Weights of a small mixture-of-experts language model, trained from scratch on English Wikipedia.
Experts: 256 experts in each of 14 layers, 48 clamped SwiGLU neurons an expert, 8 picks a token, a shared expert of 64 neurons.
Training: a variant of Adam for the experts, 639M tokens, 9757 steps.
Below are experts of layer 5 (counted from 0) of a mixture-of-experts language model. Rows are named router (the router's row for the expert), down (a neuron's output weights, with its number) and show model dimensions 0-223. Each number is 128 + 24 x the weight over its row's rms, rounded and kept within 0 to 255.
After each expert's rows: "raises" lists some tokens whose logits its average output raises strongly, later layers aside. This comes from a sample of Wikipedia text that the model never trained on.

# expert 187
router [ 98 115 127 137  89 116 152 127  80 105 100 152 150 131 128 124 111 103 172 176 173 128 118 126 131  94 133  80 162 132 101 104 127 146 129 136 100 120 139  98  98 104 159 109 108 115 145 150 128 135 127 105 114 117 112 153 147  73 176  97 121 157 186 145  78 171 125 131 139 124 144 108 144 109 118  93 135 150  81 104 111 138 129 129 107  90 128 146 133 111 148 134 115 166 140 160 111 141 156 160 120 156 148 103 123 146 104 121 106 118  89 117 122 127 128  76 118 102  68 162 106 128 120 115 141 104 116 115 119 151 100  73 144 114 142 116 146 111 138 154 143 169 151 176 113 134 109 132 106 122 128 115 145 113 102 145 167 143 114  90 145 184 122 131 118 121 125 121 120  96 130 123 149 156 153 163  92  87 160 150 108 122  90 152  81 149 105 125 157  99 152 121 145 113 164 135 116 152 125  97 107  88 112 150 140 101 146 151 104  97 120 125 129 124  85 107 104 175 129 103 101 137 138 118]
down0 [155 111 140 122 120  69 109 112 125 123 143 114 111 152 152 136 160 117  90 157 155 146 161 155  93 131  77  93 134 155 110 129 154 109 146 101 112 133 106 130 130 148 179 188 125 121 135 157 146 119 140 119 147 177 141 155 176 100 124 111 153 121  95  92 179 140 148 170 117 128 119 109 124 122 158 153 148 151 136 154 126 131 176 132 123 146 138 130 146 153 165 127  84 109 109 158 171  90 104 113 124 114 115 110 106 154 120 113 158 136 141 146 113 151 110 138 101 131 122 137 158 107 126 120 171 144 172 147 137 111 131 123 126 135 126 125 124 145  83 129  97 145 117 126 151  81 122 134  77 155  99  90 130 139 125  99 153 117 153 134 164 113 125 104 109 115 128 122 147 112 146 151 115 111 117 164 115  79 148 171 134 135 179 121 157 117 100 129 147 120 142  94 139  92 177 108 134 189  86 135 124 146  83 122 125 137 146 138 192 121 109 135  72 116 154 128 141 129 127 124  88 135 126 138]
raises: " same", " city", " next", " other"

# expert 176
router [137 119  99 169 126  89 128 144 129 167 134 141 106 138 127 100 157 129 124 141 102  98 187 108 116 145 114 102 152 111 120 136 127 134 147 103 121  93 137 134 112 134 130 135 147 156 102 117 120  93 117 172 121 174 127 132 152 112 125 100 108 107 132 147 173 151 167 128 130 146 127 106 135 121 100 104 125  78 157 122 128  91 122 118  90  84  98 148  86 113 102 134 168 163 114 137 153 146 164  68 118 134 125 120 127 128 121 152 110 104 113 140  86 117 145 146 106 125 112  86 134 170  97 101 161 176 147 171 130 152 132 143 137 142 121 172 176 112 106 107 117 126  98 127 137 152 169 100 125 150 158 122 129 117 108  91 105 100 143 120 108 125 107 174 143 103 124 143 105 129 156 147 182 125 151  86 131  93 150 151 143 133 129 130 151 107 103  99 136  96  93  94 144 125 128 143 161 128  89 170 175 124 108 127  94  96 132 136 139 117 143 112 155  83 146 110 104  92  97  87 162 121 111 159]
down0 [132 146 161 157 155 117 103 150 117 125 106 123  93 116 141 173 109 119 106 144 128 119 154 131  90 103 118  98 112 116 158 138 115 163  92 118 105 123 144 115 115 138 110 113 133 139 108 120 142  99  94 164 126  93 133 158 117 117 132 135 125 124 144 123 102 167  92 133  66 173  87 162 153 139 143 180 130 154 121 130  66 129 145 131 102 124 147  87 144 110 110  95 127  98 142 138 107 151 140 104  95 130 161 124 109 138 113 135 140 110 164 147  82 112 105 172  97 153 125 113 114 143 172 147 126  93  97 108  84 106 128 121  51 112 105 161 117 107 131 126 114 141 117 113 112 101 133 140 128 124 154 120 107 122 162 120 105 124 161 106 129 175 150 125 150 143 143 112 139 103 128 130 196 126  88 105 120 138 133 136 147 132 117  87 138 128 149 121 145  78 109 118 118 120 168 143 145 119 133  88  42 130 142 150 128 135 124 141 140 123 146 112 144 148 140 147 182 124  76 120 132  84 113 111]
raises: "sex", "hes", "osa", "ander", "ous", "antry"

# expert 21
router [135 128 151 119 148 121 149 148 151 125 148  84 105 112 108 124 151 111 108 128 135 132 116 133 149 104 121  79 139 154 114 122 109 113  91 129 155 138 123 108 105 171 111  98 189  99 123 147 126 111 124 139 180  90  79 131 139 175 119 137 153  73 107  97 125 109 115 119 154 132 104 147 155  89 117 112 102 133 141 157 150 147 136 174 102 108 139 167 128 122 134 131 109 167  86 157 126  91 123  86 111 103  91 170 157 159 111 100 133 104 168 128 113 109 136  89 111 115  94  93 132 115 144 111 137 152 123 161 183 126 103 101 103 105 129 184 131 122  88 104 140 102 108 123 110 145 120  82 133 102 154 153 153 144 142 126 124 108 121 148 107 148 176 114 151 129 131  94 165 108  93 147 167 143 126 153 141 111 134 120 119 110 164 168 130 152  97  99 135 133  92 134 132 121 150 135 140 159 149 103 128 164 133 105 114 102 118 153 165 121 135 121 160 108 158 111 122  88 130 161 122 186 115 124]
down0 [114 109 121 133 145 122 101  91 137 115 129 116 140 146 119 165 112 193 140 175 187 111 126 161 118 140 146 101 152 100 152 132 104 129 118  82 112 174  85 160 186 114  96 168 135 140 151 157 164  99 132 151  92  90 134 130 171 151 143 136 111 117 123 128 183 149 109 171 133  83 146 152 130 128  86  83 138 134  97 182 152 107  98 123 126 128  77 148  92 118 125 118 115 124 120 137 150 131 127 131 136 168 168 152 137 137 125 115 160 142 152 155 120 120  95 131 170 165 118 124 102 140 113 114 154 133 136 149 149 114  92 131 114 140 134 149 138 137 145 121 128 131 131 125 146 117 106 108 110 114 110 138 112 181 137 122 137 115 135 132 123 138 128 139 155 139 113 120  95 142 123 139 125 160 178 122 151 102 100 167 138 108 113 150  90 112  90 104 121 135 105 124  79 102 168 132 133  92 147  92 165 130 116 134 157 105  94 142 140 134 138 138 140  91 128  95 122  76 116 176 141 109 164 144]
raises: "al", "atch", "aly", "ut", "aul", "ie"

# expert 162
router [115  99 137 122  96  77 143 131 149 129 168  87 113  99 109 108 104 121 147 122 127 166 115 143 132 118 120 118 143 116 131  96  98 106 116 147 190 123 138 130 119 137 146 152 155 117 121 154 140 121 156 151 131  97  83 142 139 117 116 188 130  83 132 145 146  86 120 133 113 153 131 145 111 103 127 122 125 108 154 178 134 106 161 124 103 132 140  86 121 133 132 160  95 122 111 149 186  88 133 130 132 111 126 168 152  79 137 138 144 132 155 136  97 117 105 128 131 148 166 131 129 119 106 104 133 133 167 146 134 100 123 130  97 108 119 179 133  88 135 155 131 144 114 131 117 165 156 131 120 135 177 107 140 118 155 155 135 148 111 136  85 140 166 101 129 116  98 105 123 152 104 114 169 141 160 130 155 102 130 152 106 103 158 133 149 140 143  74 176 131 133 152 148  74 135 159 158 170 147 161 154 142 140 128  92 163  99 166 170 101 159 107 104 161 158 121 125  81 128  97 103 153 118 140]
down0 [ 99 112 130  93  99 138 135 166 145 128 121 127 162  90 137 118 129 126 101 151 105  91 127 123 179 137 152  74 129 145 137 130 123 125 136 148 155 109 126 136 142 128 101 199 130 102 137  92 186  97 123 127 107 146 148 116 140 159 101 110 140  70  90  92 113 128 124 126 127 111 120  99 156 122 128 130 149 126 109 156 151 133 133 110 162 142 134 178 136 122 114 170 142 131 139 168 177  98 134 166  99 100 164 163 122  85 106  77  96 151 159 150 148 141  94  82 136 167  84 123 130 135 124 126 183 116 135 150 117 117 128 150  92 117 155 205 116 144 116 140  62 126 132 136 145 140 109 132  89  90 159 134 101 142 145 138 131 129 157 166  93 155 103 123 124 117 131 120 159 149 110  86 149 123 165 141 132 158 120  90 130 101 108 117 123 122 147  70 140 129 121 134 138  91 139 138 139 143 137 117 161 123 131 145 128 114  92 113 139 118 155 133 126 137 142 128 140 145 126 156 151 123 132 133]
raises: "cl", "ly", "p", "ad", "over", "at"

# expert 116
router [126 124 108 154  97 160 153  64 145 159 147 127 157 104 102  79 131 123 102 118 154 128 153 159 138 118  95 105 124 135 112 111 160 164 125 154 141 148 131 148 158 112 114 126 134 123 173 112  86 118 112  79 113 165 105 147  99  72 123  99 135 138 117 117 110 105 128 131 145 158  96 148 153 123 170  76  86  68 118 126 157 144 141 110 145 108 102 147 125 115 156 108 120 126 138 103 104 106 149 126  91 134 160 141 131 157  99 111 113 151 145 144  96 119 122 104 132 136  72 103 107 149 164 111 164 102 132  97 116 151  80 130  98 130  91 110 124 150 102 126 138 161 110 123 172 112 118  93 107 172 170 121 143 182 129 139  78 151 107 131 114  99 133 133 124 134 137 118 131 125 109 110 119 119 134 146 117 135 141  94 129 113 131 140 121 132 152 109 157 139 145 127 132 136 165 144 141 144 146 143  83 110 113 141 167 168 185  90 113 135 152 144 170 126 132 136 101 140 124 153  93 118 165 170]
down0 [ 97 143  90  89 141 132 129 153 108 121  69 114  89 124 141 130 165 121 177 108 145 118 188 133 144 126 132 108 120 138 117 135 152 101 145 142 154  90 116 147 148 102 138 141  89 124 164 102  98 171 135 125 157 130 128 167 130 126 136 126  99 138 115 122 124  96 169 118 133 151 120 157 136 111 141 137 126 107 142 137 134  91 110  79 102 100 103 160 147 121 103 129 109 150 148 139 121 165 102 170 146 138 130 132 135 122 108 118 152 139  86  88 165 155 126 122 132 136 132  91 169 103 121 122 152 156 143 126 167 106 145 108 114  59 142 154 101 144 132 132 120 113 148 105 159 115 100 153 154 116 140 108 161 164 164 169 131 150 119 131  82 136 129  99 113 112 129 123 137 139 169 167 163 132 118 110  99 107 162 132 113 145  90 168 129 152 104 110 174 130  94 147 136  87 138 171 159 139 133 143 157 144 116 118 132 129 136  95  96  64 168 126 137  94  99 162 125  88 159 129 114 146 101 139]
raises: "is", "ets", "aki", "agh", "et", " sit"

# expert 102
router [123 111  84 178 147 121 119 125  99 127 141 141 103 104 115 132 134 100 111 122 117 159 112 133 160 186 103 140 177 106 120 171 161 124 149 145 125 167 148 145 102 104 121 110 114 126 112 143 118 135 137 136 117 119 127 130 125 126 104 118 138 152 156 127 104 109 102 159 147 152 111 101 163 150  89 101 120  80  93 144 160 124 177 137 163 110 105 170 119 111 119  87 125 153 113  99 168 150 160 166 139 129 115 135 158 114 120 138 106 126 131 127 118 129 123 187 107 118 123  84  85 141 111  95 189 109 118 120 116 148 100 133 103 151  94 136 104 123 108 148  99 141 104 145 154 104 115 100 106 165 165 130 165 121 124 121 123  85 115 154 165  71 169 145 131 180  95 157 129 108 121 114 125 111 134 103 138 127 140 144 110 154 156 145 129 132 115 125 131 128 113 113 107 111  83 108 135 153 138 106 152 101 109 137 131 130 100 116 153  68 103  72 140  77 148 133 102 155 125  88 107 102 152 140]
down0 [ 96 111 117 107 122 148 137 119 121 106 123 104  92 124 106  71 159 140 121 100 128 144  92 152 115 112 112 154 120 121 163 131 129 127 115 151 124 159 137 149 119  79 137 119 103 107 111 122 143 130 146 140 130 110 131 131 101 134  99 114 148 118 130 123 125 160 164 108  85 142 122 135 129 130 118 100 146 160  80 119 109 157 122 132 145 118 156 170 105 155 117 115 117  65 117 122 170 109 136 146 164 123 132 111 116  90 153 156 196 118 170 136 124  81 115 124 123  95 114 116 108  92 117 157 148 137 167 130 140 144  93 127 107 136  93 132 140 138  77  84 109 153 159 127 146 182 170 104 128 175 129 129 134 141 164 163 180 114 141 122 134  79 135 136 103 140  79 132 125 104 140 169 149 185  90 138 124 101 154 154  90 115 166 139 142 115 166 103 121 127  88 144 109 142 124 128 123 148 133 114  69 121 102 121 160 145 152 135 148 174 121  99 103 142 129 118 132 153 105 153 134 149  89 115]
raises: "ender", "urer", "ured"

# expert 103
router [117 129  77 179  96 119 143 145 102 159  98 135 135 107 113 166 147 121 117 128 146  76 130 150 139 162 131 104 115 145 110 130 119 124 150 149 127 162 160 153 138 165  93 128 147 154 110 116 122 114  86 141  96 167 119 152 100 128 137  82 124 138 125 132  97 131 169 119 124 150 128 113 153 114 147 125 174 121 142 123 129 115 129 129 148 100 104 168 101 106 185 105 148 137 150 140 142 171 113 121 145 152 132 125 118 101 117 106 136 113 134 156 105 137  85 165 132  90  99 119 115 144 123 118 163 120  97 136  88 139 124 157  94 125 107 138 115 164  89  93 116 111  97 141 145 117 142 133  82 159 105 138 105 149  99  95 119 130 115 112 108 137  87 177 120 161 141 124 103  99 142 182 141 143 110  75 120 133 166 144 166 104 108 163  92 128 122 116  99 153 133  80 132 183 107  96  79 131  98 118 149 115 157 157  89  97 154 128 106 125 101 121 161 118 141 101 105 147 123 157 127 102 152 150]
down0 [ 91 117 137 131 128 109 125 127 136 126 140 119 101  93 107 101 122 129 144 162 135  96 152 114 125 118 162  89 136 125 117 128 134 109 128 137 105 122 121 104 171 137 112  91  99 137 101 147 142 143 151 160 118  95 104 110 194 112 174 158 148 167 153 119 148 132 132 125 153 115 141 105 107 148 118 145 134  82  71 160 107 102 126 157 164  70 143 151 138 115 126 144 145 200 128 105 134 108  70 138  83 154 135 149 120 143  93  86 130 132 121 113 115 123  92 123 161  80 142 145 115 120 137 135 112  98 157 132 131 147 138 105 117 126 129 126  86 142 121  79 111  69 162 150 128 141 158 112 138 102 134 152 126 124 133 105 114 109 120 123 118 100 117 134 154 134 152 177 183 135 186  93 139 160 128 129 139 123 156 153  80  97 151 158 148 154 150 114 116 143 125 134 130  86 144 147 132 135 130 163 124 120  95 140 124 183  99 113  96  95 132 142  77 137 102 107 127 108 157 133 136 132 140 109]
raises: " life", "ext", "ex", "ize", "irt", "ides"

# expert 193
router [129 161 138  73 109 141 149  99 139 109 118 129 138 164 155 154 143 125  80 142 106 110 131 154 128 135 152 155 121 129 142 107 167  88 106  81 128 120 140 133  96 162  65  98 187 153 102 106 119 125 127 122 104 116  93 125 167 149 149 103 123  83 121 109 112  78 150 156 147 164 112 133 155 104 143 110 122 135 161 130 156 128 113 145 145 151  90 153 124 123 124 138 110 134 145 151 141 139 128 124  89  86 101 152 152 156 115 170 162 121 155 156 118 116 182 123 120 124 117 114 142 113  97 133 115 118 147 113  98 127 149 112 158 131 134 167 141 129 114 106 153 120 175 126  96 150 130  83 170 144  89  91 158 102 153 124 120  89 144 138 137 147 117 148 109 122 140 142  89  90 135  75 127 102  92 140 155 120 145 147 111 108 149 106 199 134 123  93 136 126 128 111 127 138 129 158 139 105 129 153 155 161 103  87 100 113 139  75 158 166 122 139 161 143 115 131 115 110 127 139 114 147 102 135]
down0 [131 124 145 157  98 155 133 133 133 164 102 114 112 177 130 116 122 114 109 136 132 183 110 160 104 139 136  84 115 154 101 146 113 110 134 132 120 112 156  70 123 117  89 114 132  87 134 104 151 148 100  91 152 153 115 152 110 164 125 151 148 101 102  77 113 145  81 128 128 150 130 115 101 124 118 135 121  90 123 142 155 135 101 121 161 130 109 100 150 147 121 136 142 134 119 129 105  96  97 108  94 167 127 101 138 187 101 181 120 114 125 125 167 159 163 100 114 129 102 133  90 118 143 160 149 114 112 157 114  75 113 120 143 131 139  86 122 121 184 117  90 163 171  84 160 118 169 130 163 125 149 135 111  83 146 140 133 115 133 106 158 164 116 134 125 113 145 108 129 146 155 168 141 151 130 111  94  96  77 157  98 157 117 115 140 111 115 143 163 142 140  92 182 137 143 144 139 139 110 178 163 123 132  64 137 115 118 128 152 119 124 135 125 121 121 129 155 119 134 109 126 131 109 136]
raises: "acts", "ix", "ist", "act", "ists", "ism"

# expert 173
router [173 146 111 122 126 148 133 108 102 124 155 162 115 132 115 119 110 113  90 137 143 131 129 116 139 142  95 100 138 129 142 117 170 161 149 175 146 161 150 105 142  87 138 107 111 118 123 112  87 131 130  75 163 135 132 154 145 138  89 105 155 142 161  97 123 140 103 131 143 148 143 116 165 130 112 132  93  72  63 126  93 145 118 118 138  86 163  89 126 130 118 117 165 128 150 103 134 102 112 118  77 159 167 144 119  85 128 154  88 150 165 132 129 128 102 127 126 153  85 146 114 116 116 100 166 129 126 113  84 121 121 138 133 106  75 101 136 144 121 174 142 132  96 180 142 133  69 109  69 123 130 133 146 159 128 102 116 113 123 121 142  82 148 142 125 170 148 107 141  97  80 147 122 118 139 119 121 144 114 132 121 160 132 142  98 146 104 157 163 141 142 104 133 158 124 100 136 168 167 115  99 116 137 161 127 125 134 153 129 114 115 168 141  95 116 133 151 139 114 109 125  94 172 117]
down0 [103 112 143 102 101 145  90 103  75 113 117 117  91 124 125 123 107 181 174 148 100 158 155 128 120 156 123 139 150 151 115 146 117 119 126  98 150 116 117 128 160 163 107 133 125 137 159 148 102 161 147 192  95 106 164 127  99 129 119 117 106 150 107 157 133 137 152  95 179 121 126 130 119 117 123 138  76 109 108  93 177 114 128 114 121 134 134 125 149 182  93 116 133 147 133 127 116  70 139  75  91 107 163 160 104 122 116 147 120 164  96  68 152 177 102 158 158 110 161 133  95 121 133 131 117 100 138 122 132 126 162 106 138 161 132 104 123  95 136 117 106 134 144 116 109 111 114 154 113 136 133 137 129 166 149 140 103 134 150  99  99 148 126 171 116 139 154 150 139 121 154 141 174 112 113 140 178 165 126 129 169 106 144 138 146 141 116 104 143 146  83  91 136 123 181 125 146 124  80 122 101 160 125  99 125 117  92 123 131 135 153 129 133 168 117 128 128 122  93 119  97 134 138 135]
raises: "iment", "port", "ab", "am", "ports", "ular"

# expert 87
router [174 112  81 147 132 131 143 111  90 118 164 157 132 128  79  92 128 128 152 115  86 163 102 142 120 118 111 138 128 115 153 140 133 114 122 132 116 136 148 131 136 133  95 174 109 138 161 109 127  94 116 107 130 136 117 128 156 119 146 123 147 187 127  94 151 113 109 126  92 170 151 105 160 134 134 118 165  95 111 127 126 154 149 105 175  72 129 116 127 104 141  96 110  94 174 148  80 111 125 154 110 114 123 111 102 120 146 159 162 174  88 124 130 110 155 161 144 101 125 136 116 127 100  91 117 121 142 155 126 185 115 124 113 120  71 122 134 118  78 142  91 132 120 121 155 161 142 166 109 172 122  89 111 156 118 132 153 101 113 130 134 118  93 159 139 111 120 141  99 107 135 147 153 187 106 127 131  89 148 147 133 132 122 142  95 120 156 103 105 105 119 145  79 149  83 127 146 122 122 142 123 154  94  97  97  87 110  72 156 139 120 118 151 111 134 102 144 140 153 136 137 134 123 151]
down0 [ 64 124 146  89  97 119  98 143 166 118 144  87  87 151 119 140  92 102 124 153 119 137 120 139 145 119 118 124 154 138 122 109 136 113 111 128 131 129 145 112 114 134 115 115 113 138 161 103 173 128  70 143 101 105 138 141 150 127 130 174 137 141 159 135 148  84 128 150 131 132 125 102 111  65 159 113 132 128 102 120 191 109 179 104 153 143 145  95 116  87 136 155 153 123 110 138  81 107 114 143 145 163 114 141 140 127 128 116 152 123 115 136 187 135 122 120 135 119 140 111 101 143 135  65 135 130 114 183 134 132 128 128 161 113 136 157 124 165 107 100 111 118 144 122 154 154 114 145 119  78  94 106 147  70 153 121 111  98 111 125 146 148 112 109 148 120 137 130 124  84 119 138 113 131 169 143 133 110  96 145 130 106 143 123 102 106 111 102 143 136 120 106 165 100 148 141 129 120 115  58 188  48 173 104 119 136 135 114 101 138 139 124 128 113 125 131  96 113 123 135 136 115 112  96]
raises: "ken", "id", "up", "ring", " Mexico", "ashi"

# expert 67
router [103 140 117 121 104 154 122 148 144 151 123 101 120 166  84  97 169 135 128 182 105 144 132 100  98 122  92 149 116  94  85 129 148 109 124  97 136 156 104 110 149  88 120 107 154 134 133 129 112 123 108 155 121 157 126 151 114 116 165 124 140 130 113 162 120 146 110 108 102 133 141 167  94 116 154 143 100 163 156  94 126 128 128 112 108 133 107 142 131 174 118  92 135 154 158 132 139 136 123 129 107 155 109 119 106 117 103  97 163 114 103 143 120 102  86  84 144 134 108 155 138 119 137 137  82 136  99 179 111  89 139 163 124 117 137 108 105 133 112 131 123 140 124 103 172 134 153 117 115 159 133 168 131 153  89 149  93 108  97 154 114 120 155 117 127  76 105 166 120 187  91 112 127 104 157 129 118 136 146 100 155 144  99 121 138 134 138 170 120  87  88  81 160 159 161 127 141  93 103 121 162 134 120 158 155 123 167 140 156  87 128 141 158 158 134 120 102 113 155 154 137 197 132 113]
down0 [165 119 123  95 105 147 138 154 142 112 124 149 119 120 138  94 125  91 123 119  95 142 168  80 112 140 136 139 101 113 144 117 118 139 135 163  99 129 110 125 149 132 109 102  89 161 110  91 126  72 110  97 108 146 156  85 145 102 156  99 119 164 142 108 127 165 120 136 160 138 109 172 117 130 143 106  91 132 110 123  79 129  42 133 175 105  99 135 148 144 143 168 109 147 142 163 114 126 125 111 126 110 131 112 107 120  95 135 115  96  93 136 150 115 126 114 114 125 146 106 158 117 101 135  93 139 137 118 146 151 145 107 115 155 132 133 142 110 139 118 102 174 120 105 139 166 120 100 131 120 114 112 158 159 114 141 146 101  82 136 108 109 117 108  82 114 127 145 122 179 147  87  94  72  73 122  85 121 123 115 111 131 123 130 100 160 156 141 144 119 123 107 102  89 138 154 125 140 121 107 109  94  83 131 166 146  99 117 119 143 142 123 175 126 122 154 117 100  85 160 120 117  85 164]
raises: " lies", " is", " consists"

# expert 179
router [ 90 129 132 143 106 128 129 136 154 166 119 133 146 141 131 118 138  98  93 159 135 133 116 106 137 119 161 168 116  95 125 138  92 123 101 101 120 160 143  80 107 107  99 120 143 133 171 106  98 121 136 114 130 191 128 143 129  88 121 152 130 118  76  97 133 134 161 169 140 131 165 148 167 108 122 124 114 140 160 133 128 142 126 143 158 138 160 127 155 142 141 140 145 144 121 137 103 109 148 122  95 144 150 114  87 120  93 112 144 104 118 137  98 117 104 105 137 120 146 135 144 103  97 108  80 139 115 125 118 100 149 109 115  92 171 140 156 119 125 102  91 164  99 117 151 193 120 111 112 141 118 114 139 168 112 124  99 114  64 129  93 124  75 172 121 149 137 124 152 161  77  71 109 151 134 138 114 147 154 174 116 125 130 138 141 166 128 164 118 113 151  84 130  72 118 108 109 149 123 146 127 155 130 104 107 107 113  90 183 107 141 134 138 112 172 126 131 105  87 166 132 142 128 116]
down0 [ 95  72 114 106  91 141 130 129 178 140 106  92 124 130 152  77 132 108 107  80 132 137 126 107 105 118 114 117 147 125  77 112 119 133 121 132 116 162 170 101 148 145 136 151 137 151 121 129 116 100 109 118 140 144 128 101 139 132 138 115 151 141  65 108 128 135 124 108 106 145  93 147 146 133 136 115 119 121 135 116 102 151 144 146 150 127 115 158 123 119 125 124 170 164 122  94 166 126 111 116 114  98 135 155  89 139 131 125 102 120 138 113 116  95 158 102  97 113 137 113 208 131 123 119 140 137 122 111 192 164 167 130 155 130  97 105 122 135 156  77 108  91 124 101 136 122 109  96 169 147  91  97 100 110 159 127 135 105 137 123 141 164 118 129 114 125  92 132 135 125 129 160 126  98 126 184  98 148 131 159 103 112 173 165 153 121 120 139 163 177 149 156 114 168 125 133 127 112 132 163  92 125 141 145 192 146 155  96 129 121 151 129 120 159 114 163 124 133 149 117 194 113 113 116]
raises: " Street", "order", "vis"

# expert 58
router [108 135 151 125  78 125 165 129 154 179 163 150 130  83 121 128 134 121 130 109 104 123 135 138 118 166 140  72 156 139 113  76 143 104  96 100 172 121 156 129 139  58 141 124 133 127  82 105 124  96 104 116 149 122 106 123 127  82 139 144 137 104 128 157  75 144 128 122 141 116  90 140  91 106 125 137 113 113 168 149 144 117 109 136 102 144 125 122 144 114 126 119 127 122 150 119 121 114  91 121  88 164 151 155 126 141 141 141 147 123 139 138  96  95 123 147 130 152 163 147 169 114 102 140 146 121 142 107 127 120 132 115 110  99 152 157 167 147 124 145  60 118 100  85 106 142 139 121  86 129  75  88 117  95  93 139 133 126  96  93  81 138  86 144 124  94 157 140 147 129  64 159 144 166 149 119  99 107 135 125 116 124 155 122 176 120 139  93 139 122 130 119 100 119 110 131 117 122 121 140  99 189 174 127 139 133 139 131 149 108 152 160 149 117 137 146 142 105 136 137 116 166 107 130]
down0 [127 149 146 135 102 177 143  77  71 124  79 106 188 125  93 128 137 125 151 131 119 144 127 129 156 118 139 124 147 120 120 111 127 156 142 103 131 122 169 157 119 170 131 179 153 120 154 125  77 135 161  88 126 124 140 121 114 126 172 131 156 163 151 136  86  88  76 103 141  89 115 147 123 112 142 112 119  99 109 111 141 127 162 134 131 104 120 131 131 114 139 113 129 104 137 147 151 117 112 173 170 109  96 159 111 135 116 127 129 111 161 141 123 108 140 129 104 102  71 147 147 118 135 101  69 153 117 150 123 124 159  97 161 148  97 126 155 146 101 127  87 130 106 121 161 110  91 117 136 152 115 161 151 160 157 128 145  85 102 145 140 122 146 122 163 132 122 121 146 121 148  91 114 149 176 132 116 116 116 162 161 118 144 128 117 159 172 137  99 146 126 135 151 113 106 111 138 172 130 128 128 114 114 104 117 110 157  94 174 154 153 159 133 146  82 159 119 145 120 168 109 150  83 113]
raises: "ac", "il", "ise", "its", "at", "í"

# expert 210
router [140 150 133 124 142 120 119 130  79  90 143 122  72 156 150 105 141 155 117 167 117 172 105 109 137 149  84 165 105 162 133 155 164 139 114 130 133 150 140 131 171 151  88 104 128  81 156 103  91 121 162 146 157 139 119 142 163 150 118 107 127 124  97 109 137 118 121 128 157 135 154 157 146 114 133 125 149 136 122 165 109 136 121 143  99 146 145 138  89 128  70  97 153 139 150 134 127 154 132 107 123  95 135 162 134 109 111 156 105 108 140 152  87 148 135  95 119 114 117 165 158  95 110 156 155 145 147 159 109 107 128 145 152  93 158 142 149  97 168 105 107 134 119 100 154 142 175 143  82 102 104 119 132 126 124 144 121 137 155  99 100 148 152 165 142 177 139 104 161  98 107 112 130 130  92 140 147 147  88 124 149  99 136 148 124 148 182 150  56 105 119 119 136 163 134 114 140 109 143  97 119 178 130 144 159  98 155 130 122 147 102 133 138 172 107 102 111 138 118 162 136 138 124 152]
down0 [170 116 141 139 138  78  99 156 133 153 156 129 115  92 143 110 109 194  62 133  93 155 133 127 146 124 122 117 182 162 135 163 117 110 130 135 153 126 170 145 135 124 166 137  96 115 137 139 100 164 159 141 121 124 123 164 162 125 148 106 101 146 101 122 162 128 163  92 123 124 151 149 140 142 107 110 135 114 143 114 108 126 127 102 159 151 124 116 112 117 129 150 137 138 119 121 139 133 140 134 135 148 135 115 106 126 128 125 136 163 129 115 150 152 150 149 177 153  75  92 103  71  88  78 130 175 117  92 113 122  99 112  98 139 107 126 188 156  96 144 115 149 118 138 157 163 134 101 125 130 129 145 108 133  94 123  62 128 147 142 127 156 165 150 121 151 125 130 132  96 115 121  87 115  85 155 108 123 141 123 137 118 131  83 138 110 102 144 160 139 154 137  71 117 125 102 141  90 131 124 174 153 145 118 125  93 176 163 130 102 119 131 142 139 151  86 147 108 149 109 108 150 113 122]
raises: "um", "oo", "ys", " UK", "yn", "ul"

# expert 104
router [139 153 154 139 115 138 170 142 177 105 103 125 124  90 142 124 133 109 114 125 108 138 110 155 137 101 163 130  87 137  96 117 164  95 117 152 147 139 141 149 112 166  59  88 129 122 175 122 165 111 112 106  91 126 143 140 134 104 148 101 125 121  94 114  99 123 129 153 134 119 153 180 127 113 158 174 116 111 103 127 107 124 134 130 144  99 123 165 120 112 115 127 114 149 119 150 114 154 152 163 147  95 123 151 143 142 134  94 142 160 103 133 132 117 114 112 131 164 124 104 120 108 124 146 117 103 149 172 120 166 125 160  74 177 108 147 107 119 141  98  87 118 118  92 107  84 165 111 165 124 162  98 156 117 145 163 153 120 131 146 124  83 150 127 120 145 147 124 122 156  96 104  96 132 108 142 138 171 146 132 136 154 126 173 114 123 111 131 125  80 186 183  96 141 138 130 118  97 127  92 164 119 117 146 168 135 129 112 143 101 102 146 136 157 109 173 120 111  98 136  87 123  97 140]
down0 [111 125 140 125 148  63 121 138 117 159 152 143 107 114 139 136 156 139 105 149 104 118 108 118 106 100 148 116 104 134 117 101 103 155 109 140 149 113 118 150  93 138 142 151  80 106 116 139 177 179 117 133 139  95 170 116 128 151 135 162 162 126 148 158 156 138 122 153 136 102 101 100  62 144 113 146 127 152 114 104 147  81 142 125  97 117 109 187 117 127 122 108 113 120 126 120 130  76 116 192 115  91 132  73 167 166 131 137 138 115 129  97 141 125 144 126  88 139 123 132 154 127 153 150  96 113 140 179 155 117 110  86 119 130 140 138  97 138 145 144 120 152 124 139 119 140 144 129 154 120 132 124 100  94 161  91  85 130 117 136 104 126 150 149 108 128 169 123 172 136 194 154 110 122 143 117  76 139 131 143 140 166 121 139 138 129 126 156  60 105 108 139 134 130 112 136 100 151 129 143 127 149 136 177 102 123 101 132 122 167 109 168  96 147 117 128 133 141 162 115  84 117 145 152]
raises: "ate", "ify", "ality", "aur", "over", "ian"